Weights of a small mixture-of-experts language model, trained from scratch on English Wikipedia: 96 tanh GELU neurons an expert.
Below are experts of layer 3 (counted from 0) of a mixture-of-experts language model. Rows are named router (the router's row for the expert), up (a neuron's input weights, with its number) and show model dimensions 0-127. Each number is 128 + 24 x the weight over its row's rms, rounded and kept within 0 to 255. Numbers have three digits each.
After each expert's rows: a language model's description of what the expert responds to; "mostly gets" lists some tokens that are sent to it at least half of the time. This comes from a sample of Wikipedia text that the model never trained on.

# expert 34
router:124105138152105149126109123111150172175139146149141116143124132092148079144136124141139090116129160102111122105106113159063119159108092115108163124096168097086126121140165125114151138101063112147162155125120153124140143112105136137096170144124152107115131128131145131169109134107125162109145118168133139107140138169097156113125155124093150139084104103148094106143169110133090104118163
up0:129128170146111107155099123113109098150157163112068129111155066116118153122132095113086149138153109124130172098120141179149123122100164163111138109151131138115166106178125154086129131131108168111156142139145161114121135105113162169119119125159181131122135134158144113151118144094144148129125126112150119086123132147130143085105176125119142094147149112124110122106103129123177148119091
What it handles: Short second syllables inside proper names, especially after a capital M or H, such as ad in Madrid, Madden, and al, el.
mostly gets: "ad", "mad", "nd", "anchester", "icro", "ach"

# expert 57
router:098098148179146167091200131138095135125160169134097139099104168131133101103144139110118150141103113127122107127107181088136102125163127167151153108108151098115157121123104125104096145127154184160109108119143126167143117121149104104155127103110127117133132131139119146131109138139098111157152099126097165135094158159130128126135153156102113147094141099119095161106131101126105155093156
up0:149109083111121158141115138118105133107088156128138156170128108150158169158143127127109135127112173106090144173143170090159068118136145107137136139132105097162138166162172098136150076155098116114150133115098120154110135085156131149123173138115123132138109140140118160137143130148122144120132083096158092140146146125161136177152135115130131118107125102100142130146103102124141109086091
What it handles: Common verb or noun stems before -ed, -ing, -s endings, such as in-form-ed, show-s, turn-s, mention-ed, lead, play.
mostly gets: " form", "ound", " design", " end", " show", "ick"

# expert 10
router:122161115125123150128153136110128085149156102087126126067131136128093183136092125154111139081122086165101151128097146101132113132126132112101111161174181137147127153137103145092158131178132148112116145132141098128144092135166160123137118095128106131139140130117107112129159135154154129071129132121090110151140159125164119097137099159143124155127116185135108135116139141152130112088170
up2:142173105114155151124131129100114161135143113118107130145144146154149179098104099151107107138133187103157109138139113096140133126141127109145092126120084149140106153124095107135135112125190100133145084106128152130114127073127180102148091155118123122110133142155163113149137123112119122115103123125112070137137094144139101129131137127128132137117123087135098109099182149116134212137156
What it handles: Line breaks before section headers or new paragraphs, plus openers like In, On, is a, and table-row pipes.
mostly gets: "\n\n", " In ", "In ", " of the ", ") is a", " in the "

# expert 30
router:151139177101148103143158122107106130117147103139094139154122138143082121149124130161101153104093107134119119136120150145073141090155117185106120099155151155157150130110182130102109128110124156117149128122118114102136078137165144115092115137129092158157113085110142154127141104107130111112118156163143103129173114107149122130142159107116131166163115134172165129166116094094159158106124
up2:133105105158122093135119098134131161133145163115167124134128112105077134154126141163129118115103118117137159117150121102102157110145119144162112121145130133151124084145095067147112123148165163129169127104118115089106100162147150150153142138147068123125113146083138106139130141144134071106123156109137161149159141096095134188127086125167153141145145142148105114072133157118131119144112
What it handles: First capital letter of a name or title word, often after a line break, list dash, quote mark or table pipe, such as "B-ook, - M, K-ieran.
mostly gets: "- M", "- D", ", N", "- B", "St", "- S"

# expert 50
router:138152100100125137101105119146135139135080128132139108151139133112087151158112132111124159163161150166132097137182135119141089094141132167166138156142128158116131154118127122101148093155123111148142118138148122090124183187163140123143103108152128130136109136112106165129094178153135173111101099067124121138127161114100135135145079104140137081138117121115125134124130152122084145091160
up0:119140134125105144152143122139114099132129154107098119162150164102117188105073137082146122072125146084139159161136127136144122106141099126134097121125187138151150135106084133127133124102123134172081132134127074120171155148127082136145150095101139118116175111116146149143149111104138132109093112159123099103121138158140091115128107149131110136130126173159127141117107131086166146145144
What it handles: Location prepositions and compass words, such as in the, at, from the, north, south-southwest, plus place nouns like city and university.
mostly gets: " at", " at the", " in the", " from the", " City", " on the"

# expert 8
router:132116087147129091152082156138111118131114118154127101133094168107114100152116162168136118107158122079141136098130182122146169125089114101158144106125119109101117112127100093163133108075085101131130075119129158154161128122103162170114120119143151150118152135128122158166139148131145150169157135103147141162131158147135099137146111130149111155114115138157138108112083107162130085137112
up0:127131145136144170113138132160161098117173129100126099124112146145129144119098110122085115043140133147085165116102133128149099112154143162139142127141079135113143110146139119125109141132111150142153162157124107147151138135099105142135116137113076138050077110137097149119150164122131109131178124109173134112098131144167157096134165135130134152128114097124117144131174114158135129132130
What it handles: Pipes, commas, semicolons and dashes between numbers in stat tables and year lists, like 2011, 2012 or 0 | 1 | 0.
mostly gets: "% | ", " (aged ", "; ", " / (", " | .", " ft "

# expert 33
router:144123118103141133121113154167134183125101161133118160115075114127102072124080134143127132106112133142134157159145119134156131138175180093108131120128110168145131082133108134142136096110157159125116077120110133134177160110089129173118120117138127138117132157085121117183128141159116149115128176094103101136111126110112161129147108173111100086145116135123108117108117126160114124138162
up0:133126125100105165130169169144077173114138147153120169113125109116182115114141132124114124078084126145168150057106116144130133134131105150112161122124112152111108152119095109112143158170131154151120115128111144131095151145131115137092153104170105122155084118142118148116130093109127125130117133124154159101142101113099132138143153117098125121059143114147151106145095154089109143093102
What it handles: Word-initial pieces or short words after pipes, colons, dashes in tables and lists, such as per-cussions, met-abolic, set, Championship.
mostly gets: " per", " ent", " at", " set", " post", " met"

# expert 35
router:112151110116117117139140120125110121128147126121157160131150126169121151114081108125149099113133127102144106114160121154160122109146160163112092127123154150152100163146098119106115124145154140128116106119145141155116158098154121142148140085162078171124116114144126101169131094141157090141139072114087139129068175121114125163081075116138132112136096163113152079125133122123168164119143
up0:155145125127124172148144161151133117169128113097088123144143132094103113100096115127107163118174090113136106105160126151099089072094094150128135166140105111147097139083100081141151084158148165133141144121120149122101139133138115136146125084163132120140115109128105135162117120116115142085143095114095143126123084122121164145110147146073169130134159162140142126117122164140115107105118
What it handles: Content words in encyclopedic descriptions, especially taxonomy ("in the family", species, genus, described) and design, published, United States.
mostly gets: " design", " United States", " species", "°W", " China", " published"

# expert 48
router:161148133141093106149119095149181145138151107111134071141127159107127113134153137162113130091116099110118105125092143130129186086144147105112139178137104150106155109107150117126108130126110116158123162102138129100119114099119109161162108131146134160086147159108153114119104118100153143132130077112143100135130090158112101111138131109134107135149162138166158089109132160172072146136161
up0:172115114138094100188133119125126169108113142102077165135141124176171103172114134090130143142100101137149092106134125117120090132136118152107151093101131158110164114115159127138097101136107125166112143128101111076160131152127121150157140141133060132144167138128143156123141192153126110168112139109133131151116125155102149130093134114163142136135126150099135125130128122164138095110114
What it handles: Lead bytes of accented or Cyrillic letters in foreign names (Ro-ß-kopf, Do-ğa) and r-, d-, br-, gr-, tr- word openings.
mostly gets: " d", "qu", " r", "r", " Br", " v"

# expert 12
router:141127094104081103101119139141133128135121152165110126109088080136111139107079136133114149119145154119138138162129107101144134106144097133120126126106165128091083136130139164146153134136128114126155133128147158135122085131141116153109110138174104088150151135148153155062127112113120166163097186144143138124141142125149119120118119132134108169111164154090108107104160082156085154181102
up2:150145177113105119135113128126136129150106109164128122164075158144124096124144093106175118092129105095077147123149136133173181186118144111127128163122165114094181141100079114126127106111143139137120113115098163113115097099133147149119119112144169133157131118153121154128117104157142118136085148139122134175159109126148095140085169134168127144127137114161149126137110126115139111150156
What it handles: Subject pronouns, relative words and clause starters in running prose, after a period, comma or and: they, he, that, which, who, also.
mostly gets: " that", " his", " he", " also", " had", " which"

# expert 23
router:127135153152132107100109151149157168147121088130117120104097159111137135118086110079147121159105130167139157117138141159068101132111134160121085123124187158093100112141148141154126083150152094127158128198134126132117131150119147102161130113154107115144141110128125135097124152132141138154108150186141122134131123120132131106150074139127118122109145140129119118136098146079066155140114
up0:077173104125138157100142130108126156141167116116129088119124169149079126169116124099123145096140109109096133144109108144128107108125126120151128164140145144135152084078155120147133137102098127159134120093098140143131088090133137096119130143110159079124160178144118119124110148148111121136118116103092173136160163112114088142104110097096114119139104128085155171132107131089136114174138
What it handles: Prepositions and conjunctions opening a phrase or clause after verbs, such as by, as, with, for, after, because, however.
mostly gets: " by", " with", " that", " for", " as", " as a"

# expert 49
router:128138132164140111101133110152107142122118121134167108148101110146126140139102126135131133093146116113099132124131159162146133091128147099117150125158107070128169109142153143139130132141090119163166191105133083131112091113147151140165141137091090166136154144129140081154088118114154153116080118107163135155112128137091127157146137144155088150152162152109156088106093096124102121092106
up2:148124125172107115119136149100125085125099141129103126142138167158090130081143109165151141117151121110150133122124148130108097165095146158128122134157061122138053157144129117131080094108112152127105115135161108114123141143133140111095124132090119146153158087143095169098089118114092142123126132113134115143152154166137149147118132171092139124105103149123134095155123153152068137121131
What it handles: Byte pieces of Tamil, Chinese, Korean, Arabic and Thai script, plus degree and minute signs in coordinates and "| " or "- " at line starts.
mostly gets: "| ", "- ", "°", "′", " term", "″N "

# expert 14
router:150168141122079084185103110086102129136123093161134124099132147152096142120144116131136148091108108145155155157104109141123103111163134151117094118138136123132182130150142162062130129105127125173129142123119156099127128160122161115107104114133087145122090135112101106110147166143116114105125102122120110142154138155152124134155093131074110118168155143143148089169136152163144114144153
up0:144153143077103147128126103126156170124116142080113101148119136134117171077139140135143131145142149134149133161161127111144142105147061122126105145140091114126136112107104175129151120112106131138143128092141174111144126137144064134144116106138132116157121152100148171091131151109191108133069099129116135102137095116113123162124096085120137122156119120133125133098124135153192120114117
What it handles: Pipe cells at table row ends or starts, header dividers, and list dashes in infoboxes, such as | C, ) |, Succeeded by:.
mostly gets: " | C", "  -", " | S", ") |", " | B", " | L"

# expert 1
router:145099102120099090111099117150126066135147114152143087127134148142126136132114097150119138160188166151132117161098127105140123104164141090092125147118083134151118148114109123143144108105091139112163108145148121126131163108119157171171095106134115131132168136121121137154175078157176108153152099122121089119118153095130140143095104134129106124105172151161151124081119130131154131139125
up0:166137112151136150111115129143090148137151113093120191110123121146115135128102164139147105117133106142107130130121128170060144106182087142108122133099149121158138088095141118149135128114092147111112115096114121122167134077110163149135123127158129123142118095122128108154084116134141183133148090127135123100136149160127191118138117173117157105153068117095119110148144132106147133145145
What it handles: Commas and comma-fused word endings that separate list items, clauses or citation parts, such as "Ruble, 2010", "terraforming," and "Bank,".
mostly gets: ", and", "),", "a,", " and", ", he", "s,"

# expert 2
router:146111133123106143158130111148121104094120103116132121155141151140163123120154137116138127118158161106137136079082073164110173153148107132128141150116101102138098124123122129121119109125155105105088162085121097158119159098084157183169162107138153142083107108103115084101155120094148169143124120117166123120120156132110116137133152167101157115094128086112149138114145111165118149156121
up0:157178147144125141113145111120102137137144100114131123136139144113128153143109129131103133106116075147140125141126110117126165109170129170124125129095133103089074145113138116112136116164120126172122103097139104169142127148148143083131165139143117115147083130114106124168157070131140169097090125113193085122129115134114095129162114101137180155126164105147123147111135123120148125067100
What it handles: Short word pieces just after a capital initial inside names and words, such as F-eb-ruary, Bris-b-ane, L-uck-man, B-udd-hism.
mostly gets: "ilm", "ib", "ç", "ep", "amb", "eb"

# expert 61
router:149133158113142090139088120162105138166127095162150147112141134113101159148162173111148145117108174104135137156101111098147129114169116169142138088115093107157147083150110091111140094081148112137179082145129158138121107109136133166098146116112105157110101137102087103125166129121149126109134130107112114149118160135108169153120067119116111112151107144130148116131117132128161109125104
up0:113133113113105104120108075131103113125141128115101128111152126175146152125105094145145075133125138101152123127106137123135172104109102110151119131124151126134144128137103179109166154116148195122083140154114160133146161124088172117161171095114133123129110117161093136105160126113097123144127110121104102158112151090114148135118142097130137158156117119180130092175144098149123180107146
What it handles: Pipe separators between table cells, including runs of empty cells in election and sports statistics tables, and semicolons.
mostly gets: " |", ";", " |  |", ") |", " |  |  |", " | C"

# expert 22
router:106151093087144163139168100136120145142105110088153131136128127144127130114114099152135124118120119104124095138173085099160119089143161137098133145122104119127127086167156170110108142160195135134155127130110168131143144114173145114129100108118111178123128168114137113160123090151090132078099122110098129137097147140094114145161133106136142107137107099103189107146131133151131101149141
up0:110162135091128158141141121075164128134133135111148145144118145090153155176112105074089124150095139170177117158138134113121158094108112127113133088146147121133166126115137113156118148143125139135129134140140145142083129115141070131109190144117112132115120140174101145166130110156187102139093147113118128084126102143113175122125159115111169113131147116098151162114118136131134140110159
What it handles: Country and nationality words after in, of or a label, such as Greece, France, American, United States, plus institutional nouns like League, County.
mostly gets: " American", " League", " National", " War", " public", " government"

# expert 28
router:108102098098085156151133112113164115113123082148159097109158122137137135113128133106166120138122157145121100179158114121150115104162150129089089145145093134135166172137169140117094150126140084123165144130116156120124169140130119124102100098118130133118137172140117124124142141085136117086092101179087122139107122159122121147116118108141162088141114071092136117160116170152117131139135
up0:132128102170130140143145128106153175105093149133183091128111112091117149163079114092138169143141140143116085133145127180137129136143140111107148150136142091085152179130128102160148127099141152098139115094128103080137119135102123127141143130151120147109124093113143146128130107106125132157120165136086135149077111128162140097149102131167139137091110150150156136160170123132074131118127
What it handles: Later pieces of surnames and place names like ford, wood, ville, Robinson, Houston, and words such as American, City after a first name.
mostly gets: " John", " American", " City", "wood", " Park", " British"

# expert 41
router:117133107131052104174105126149143147131123149134116127107151139154110135127129123111139148142122174141107176109136123147115113141109131116105143071114094093155089137100120127152145155097088140129089164121147128139121177103094121120142114177126155078068125111142155152155123137107150120179131121132169148112140118111144118119114151118161146085095103111113110160118166143124163143106124
up0:103140114104128105131139115142100100161138102102092148116176162070097108165138127157136123151115133159135099138107123127090133152142156103128161113121128120089116124129097122158102110124168158115163122148146127115161142132141140124159110086136126148143113140108128109146144120119151143101167221147160161116147130129111138106127091121176142133130113129089111165128125144136139107084192
What it handles: Mid-word consonant-ending pieces inside rare names and technical words, mostly "ed" plus n, m, v, ph, as in encyclopedia, Zepeda.
mostly gets: "ed", "med", "ged", "ph", "ped", "ep"

# expert 25
router:140085189132155113080175135142106160097123129113110132116085105127101095128091128133110104096105117110124164112113128171081116128112121133106149113126119121140151118126169100101115090151091152159171124143130131118121080162142131129157162114122146138142139142117154144111106097114137106136128168136108111154114154109101153122125180148109118146181134133158151120117128141081169180135116
up2:122074108117131135133148138124162107157102145210188117108122104132121142146099110147123100136139114157141122112128179114116105163096119121137112106099141145151117136112147099132142142099175097106161113159098131098097135118134162151169175113146124118094123155091121153093093106151130141093142174115105144131137132121128109140073114110139177127134105114098140120117119107141102122157102
What it handles: Opening quotes, brackets, LaTeX backslashes and prefix pieces like "un", "sub", "inter", usually at the start of a word or formula.
mostly gets: " \"", " un", "(", " sub", " Un", " out"

# expert 40
router:138139082161155170108128108116126111122144110058133187135102135099150149129120144124125103180150158150159106114141076146145111145115085123161138138095149109095098153128107076168140160156112133145133129156097140153132100113118095116158157111107139136134113114162149101105099150140132134162105122123113114124140160133136135133130092138120121110131140162111127108175133142108115179117071
up0:133117194162135122118157098167092106078138145122111135117132128120122100105156162133139118103140113078150150137138119171117146117098112086109120138111091138135134140132166089125121124136160121160121133077120110120138150121161159119173096118128112134107127093104103167172137126141162162145129119162146091090070133119113111161132119099163139143134087156148123166107099106114129119125160
What it handles: Plural and abstract noun endings and whole nouns in running prose, such as ies, ence, ities, time, style, construction.
mostly gets: " time", "ence", "ants", "ines", " land", " period"

# expert 42
router:149146143091131108162100161162137125124169111113075131177146140149092122128100129144114126122139149124137166150073109126155166100134159106073091171127126134114137097119123124117092132098114177122137116121139152137103100119142060141157145138178081157115130109122125149133115115117134101094123096110120132137144106129145085096099132156128125145162144153147123112100144118121148177114156
up0:141136144085128152169114101123166119121141127093157150105134130123150137177113100150102100095149150153146117146110093136125147144176130120075105131132117109172133131148119094039130098159135140159140126107134121117108140113094150146166131185095113120134148167138125151135166131158142117132108172156105152122140117100169104112163130133126121145104118176121132137112105144121142134102093
What it handles: Opening piece of a word split by the tokenizer, usually a lowercase consonant cluster after of, and, the, such as ep-ithet, arch-aeologist, mot-ion.
mostly gets: " d", " p", " g", " f", " st", " c"

# expert 37
router:089115144146118154091168100143084145167129115127083150073158113141159128124188125098140128117130127144169121105099105113116162136107140103119133146118106124165170078113075129124130163167104134135101122110130113129108130143114118121161123170139097126146138116124140149119119144157119103155123126109087106109132153159153135091111147122138165114124142097105138174142115152131075171159094
up2:114093139107165084122148172091144128153148093168142110122106132098144116124190154129103092132113094051141103130104173128144109127113140106138179083112146131126105152139117128126147113129091132123163120103133153131171103134143142135096145152165107130136100122162092109089106100123137121099106127132107149122142127094116119121130093132105086121113136137153167099162104139155100140152145
What it handles: Middle pieces of words after an opening letter or "St", such as "unt" in Stuntmen, "ard" in Stardom, and "ann" in Wanner.
mostly gets: "ource", "abb", "ichol", "now", "udd", "odd"

# expert 16
router:107107087148097162109102127115132132130152115135140131113142117093162127128130102126161107118078161116119156136176138158138154107148159165075084154087086109137152134129132129090116139134107142159127152112106125106133167119159160141116119101101168127151141168106090110089124116116112117106129107153085110161125136166138164146141156104103134108122116083144120157153102154159114148167093
up0:142107096121136106143110126123141131142151118139114123120122137083150154135085082107127107149109098142112126157156148140145134099117139116133145075117113198095149113125133127147129113134163146174132118147116109123126128166098185145131120110116163117145140152179095133072157165120117145162100117098126124157171089160109181080168152121103114123093136097110137124131117110116131114110162
What it handles: Common English first names such as John, Mike, William, plus opening pieces of other proper names like Pal, Al, Cor.
mostly gets: " John", " Ed", " William", " Tom", " David", " Paul"

# expert 32
router:118164117136168160125161124104123127141136138139086145114121138119150157104095103108118108176139141131137143146109119127116128113148113138156122091099137119115116161161094104092116124109164154159110079193142147156119076108162115120170121136138092075090132110149080121159110156160132129129147143148142133087079145094115151123133095163106116122114150117117112118163102163147108163144121
up0:134118107203150083161154128113132112149127147101182117118086106146083114104115159136134085124106114122156128136150131084127105125163110105127081147147102135131131125167127134111126106096082110108155152136117104084174128092168123124113148084139156133146132128133127101099126115140121140148140146105140111151163150133148126136120144125130085112192125154166109106113159126152099139116088
What it handles: Main verbs right after a subject or was/to/has in narrative prose, such as voted, began, took, released, made.
mostly gets: " had", " has", "ited", " made", " have", " support"

# expert 44
router:114091149143175144128131169145108157135140162106116156140159101115153095139139136137124129125146142146155143125144104118166125140112073116158108165173151137100102099138131160131111128143072136171147146077127092150100155145088131127095140144109115103162131086118101159117115159141107133162104128094116171128108132105101147130105135120166103140103142149112091158148134081136085155142141
up0:121127084117145129163125124133161121115126127110114113169144121122137102128108109175177132154137094102130138172135121121130111128154141146118098131140136143136129133118132157141134110080131165108151123134146127109134158110121095143132176144149113159083152097152137136114175158068154148117117127124197111099115160160133102162143127102126098145155138097114138136151185074146086151122080
What it handles: Number words and quantifiers before nouns, such as two-seed, one, all, second, most, plus the piece ost in fostering.
mostly gets: " two", " one", " all", " first", " second", " three"

# expert 47
router:108107125153103129118117093127126094164120129136107160132143137088130108121189111147122120133119112115153102104114127132155176166143134125145168153084161156137146114099154106125139171116121110103095121101164122104158166096090116122158148109126161099118122121125137096106170140119087148142162138124126089116128135134165128117156131179106093156081113116149092124092134137181116091160142
up0:113117128094059150155133155125124150139132139131080139129149124158107144136129145179126132115159149129140096127107122121129095155134112111132099146156117111128122181102146138119104111134178099125123163171150156103103097110094093145089123116164100175148130147136156156144151168124162136110144154103150114154140147145148167110117116161138053120101132120151112096085111142121131144151139
What it handles: Second word piece right after an initial capital in names and titles, such as O-s-agie, C-ell-o, C-art-el.
mostly gets: "'t", "onz", "usp", "chie", "pp", "overs"

# expert 29
router:153132144153157138143125130112168116144098118096145123168128115140136124135139129095137121112186122103130094153146118128152144117148137107160145139183115187138134120133077125144138148132182091111129112138111129106143109153101138127129121087091129133098092115138139105136122086110139114105126114084122102117126092161144111169123110082164175097103120143092150160140113176130150079109083
up0:159092133113096118152144159093122111140143161142144091131136126159090105148112133110151139168143154098103144137116152154139140113115130111131107105163129161148131113113121093123144132095119142136151155144151129139109143063126145149118122114150142074138107150120075108097178139140115146106149106091162103105162160158160161153136137123120115144123088143136069119140157142076123132111188
What it handles: Noun suffixes and head nouns ending names or titles, such as -ations, -ics, -ism, -ance, League, Cup, Championship.
mostly gets: "ations", "ics", " League", "ism", "ology", "ation"

# expert 39
router:108169094134134168097113120099166110102112133109147153108139091116126133108123138099130148132168127130163082109143141146155110095134124152158156162122113141114158119136099159133089143115160141161131066142106113097135105132146104098143112135142125133124097148184098145113154098161095126109131118115162184111179134102151136154122114079098144091141146129121113140117168145122149138109082
up2:132147099117177144125137121125105141097092156118160137135108168151143118176093153128192135088127163147104104105107119115110140067164136097092142086115121131099081134105103102118100104106098083127110156161100121100159150125120121152130149154120088153119119103137118128104149122089105108127089099122121145099144140157099122144122151134126109079129129132165116122151128117128122148131175
What it handles: Head nouns naming roles, groups or works, such as film, team, government, album, and the -ator in commentator, senator, laboratories.
mostly gets: " film", " government", " song", " album", " book", "ator"

# expert 36
router:148147156178114121168121126101119113137125139140129098118149147107130135090146104118118088124155134136113134145116130160120120146156108095157155099091126119150114150079155127150147111107139148118106128121149121105131103108161092105120186166112170073148110090179158100123129148158123129131176134124175127065155101117090151137132143144133120113108131159136111111140151174085147133094123
up0:118103096112145153112146100122115162124135115133127166095127149129137109146139138131166108150138097128116118146106111066083189127137145106117150149097127105087137149117147131130113076130100152129163132103155119083092121135144052109123125102159119165098120084128148159144138129148124122115083102158140150129110098143113126134136113109095090109108143140133107155160152144150103134100183
What it handles: Middle pieces of longer English words, often after c, re or ro, such as calc-ul-ated, pro-ced-ures, conc-re-te, subcom-mit-tees.
mostly gets: "ced", "ended", "lied", "ces", "ved", "fect"

# expert 3
router:114149145090141122111116102111144149156130132142075121111079106168107133142113117115116140128167132156128185127123152138105134100120128121111143089144149126126095162135132142129146115130124110139097116162121136100127102115106160157087125112156079105128134100120155136108157116149144168125076158147163131142162126111124066114160087160150096150163171169128111145101148092176127130150142
up2:118132154111078141109127163151171091131123123160162130133100163113081149174120129128150092148121113142122085079164103153087120115151141143117167117143156110150109099143118149128117117159122144102118132122141098133110142097084116129104146136098132118110140139154142164144137115121126110147092120113138132098124113111145158086104158103118171148108131106070126177078148172133083130146125
What it handles: Function words opening a clause or noun phrase, such as the, a, its, is, was, were, often after there or punctuation.
mostly gets: " the", " is", " to", " was", "The", " to the"

# expert 56
router:070134159135154163124157123145115176123128136099135131118126097099125097142120115129118144155145097166109174159166099108110104105120109102111114181131152159116123156126098153177132145140123119171138111160155094108144123105121089161144141158122092091168119087124113114131130097123155098150099146138145172127094119115139156154111113131163106129141107113097097125150122101107115163124176
up0:157121132147140108114132137140146143121129130109144170128145132139120114101109133136120113117132125130136130188127101107136134129119136136089122112168110133079108088116117165098123147121117127126094134143105111119160101138130106196129112096168106170101117153152141095160112102076093082118198148123103118111102162098099159107116101142106145183137105121141155109154122122138161112175091
What it handles: Adjectives and modifier stems before a noun or suffix, such as new, first, other, entire-ly, un-less, modern-ist.
mostly gets: " first", " new", " second", " more", " other", " some"

# expert 51
router:094102097145159094118119111154109112143115099135153106155079131135100092176076126169061147120105112110120158109161148143110124128122131109152118115110136095099129137145164117142164138118116112102135164152167163117145119122109155124155118119150139155146167130135083125130087150123097147131133137118141149150109116109157073101145136122084117156141150170129128127130080156140149098145168
up0:168133106082126155137115155134127114124119137121136075132125111122165140114157126115123117080137106114152128136131147117083119168119159115118176128134124148111125102118138125122127093094181102125095093161122149141157135115169154168161105094134116095143104102101152154142142120088135169113098102163144145074126151122148166139158112106143156070120112100109133092139159137120094107118163
What it handles: Spaces, dashes, semicolons and phrases right before numbers in dates, ages, ranges and tables, such as born, (age, population of.
mostly gets: "°", " / ", " | −", " (aged ", " / (", " "

# expert 52
router:164089174102166108099159129120129110120114167117145121097162126129126098137136136165150125156140135115136124138106091136185121137131091082107130152169094148125148158158116113145111106147130139175147118145108094128136142143110147135092099122122120147099118132102061087171135126086116117146098123086109173133141127088087138124127133142130118131147118097106100135090142147174142124145163
up0:106151131124102107150139141124132138135112123150124137105115119121131116167173071160133069100126131136132105109106098111147124101090151146126160111104126146167148077124189117183135128103128136108144117135159119089134136156141123152132089142110110108142123157142160125137130128114136183158113121124112163159126089102119136085152105118172127164118075114120107172175095115132143124145160
What it handles: Prefixes and adjectives opening a compound after an article, like anti in anti-war, mixed, public, inter, sub, World, plus the = sign.
mostly gets: " =", " t", "ual", " public", " pro", " inter"

# expert 17
router:131129130085141115111087150104110131131127092106096116110102150144125170152111122110105157149125140165149153143140148122095106122131175160092132078170153192115125147143103127122149113130121098133140106140147109116109142164164142105107097122164111115135109133098140156126137164102116119083123161161145129115151137112119087130137092125175144146139162113187144099112111134090114117098182
up2:130132118129129105132130157112106168114151135133109102103129114115177108143151120085142142107131143121150071115168127132123131100160137107153135171174128148105117119156152138152160101134143121116139173129120143138148091172128077119153116164096166169162119125080120135153123125140126089147062095132136146087124104187136099104102143106129130124139138168106152158117123100091133126149145
What it handles: Prepositions like of, in, for, on, from right after a noun, as in "member of", "author of", "distribution of".
mostly gets: " of", " in", " for", " of the", " from", " on"

# expert 20
router:112160119132158118142108145139127141145108102113100128125065133144111116147105161143118109157145096080142157160142190103157091131149127107136101127132118169123144122125113101126145118123076125109143079174152175125151143123143155122155148127120139174132134188119132121106109159119136157123126104096088089151151144155163099156142102144101087148100092122120111115104119136130149101168128
up11:135156146158092129139103113133128099101138137104126178131073144144105121117146119114199173114127128132137108115098132158160172163100134114141144089124125139141106122117120118114116132147169122103131099098106164086175158105131142120157157154094133121122151120151159131149149076152157144163125060134142126073144120114137128123150144157145104111141122120109124112158139102098126090127094
What it handles: Month names, pipes, on, at and $ just before a number in tables and dates, e.g. | November 13, Released: 27 September.
mostly gets: ") | ", " |  | ", " June ", " on ", " $", " | "

# expert 13
router:133154157126115106141112138124162135118101116129108199156106174160073177152122148112123123081082099131127127119139162108150117146130135145098151092129119134141124116129162100129113081160186133081095130145132101150140138117142117144096112120122107139144147132092110121106160125110136106091123104121113138159123103160161146133120131079178126137117135136171150122158088097131148092144108
up0:123143109146147153128122084071143152161145132122104132128133124115124125115109117122117136092130130111134124111141107133109098160135144124131131097135125124136182144148116131174135137144138110166134129181132155106161127150094118125125111145091133095141169109145148113135123099127126125044138124158144125169109144140125141110157128167149101083123194143171181128131142102100114091061150
What it handles: Sentence-final periods and the equals-sign markup around Wikipedia section headings such as "==Awards==" and "===Colonial mint===", plus percent cells in tables.
mostly gets: ".", "===", "==", ").", "s.", " =="

# expert 43
router:131154101116136178124154107126159134149172112091148159128123135091110167125157145135140101105122116084094116113089113099133163133093163172095118125134094139112096139131100108109165113134120154112123147104146092102122152121128167156118118114127112142107163170100091086139160080116086140123153141127100099152164162091148158151115126147113112157132104127142118167101096145150138100115125
up0:101131166151135116152122111121101086138119126092136137132108102156105167144113113140139106126144099123126116139090145111162151110127093112125139147119126135140087113142088090107172153128144109145130098125101109126115145147162131157104144134152105084157150093125116127100119111126161115142166068139128156157110087110139123157126073083180109120122163109149126187187131122108101142114104
What it handles: Newlines after table rows, headings and sentences, plus all-caps letter pieces in codes or names, such as "CRO" and "LA".
mostly gets: "\n\n", "\n", "R ", "LA", "NG", "OR"

# expert 46
router:132172109147094130165087113098162146104150136151158132111135133072147146134131118145151145138162140153118094119136099119116122149107118127165168131121122073097098129134164159171126115103104109138124139108131144129081152091134108086096137143127169072113116098156139122152116159155132153156106105163129162104125099134085135085115129095137169131133121125119105112156166138105127106156156
up0:176174128133140111124144159085095178163104150153120107126102122143135160130109147140133127127143095150113163100112164122119125150151127138140163115113085155100109118146127112089090111112100113085144134136156113148152104139140140169104122110122125115158132093117124115145188171169097089125102087159092138092136131120133148098116112071073110116154145110144129109113150120150129117135119
What it handles: Middle or final syllables of foreign surnames and taxon names, such as er, mer, ier, our, in boehmeriella, Heerenveen, McGwire.
mostly gets: "ster", "ier", "mer", "ent", "our", "mad"

# expert 21
router:138120072088145133120091152136120104092120162146101109106155130146156135114159147093124123150099152127166080120085110077126100165126109113144122178094143151131146122106146131140114135148101126108113112114136193145119124154139086138136135161132130136127128131137144167130128135100091104102154087148123123111147110150106131110100134171107183117139156149130139137077149127141124142180083
up0:155143140138088098131140109149103120147120117134132135117129125129125152140131122157144171129116105138093109122128177100171121119131132146115143068092120129179132109094131127142142156116116153142129057156112128134115167144130125122143125125123088115149130125109096148162112159076109157134093078151115063080105124154113137142120147085145126128113135152077104127155167116147137074112144
What it handles: Short inner or final word pieces like ot, sc, sh, oc, esc inside longer words, as in ball-ot, sab-ot-age, D-esc-ription, gl-ac-iers.
mostly gets: "ot", " It", "oc", "eg", "eng", " sc"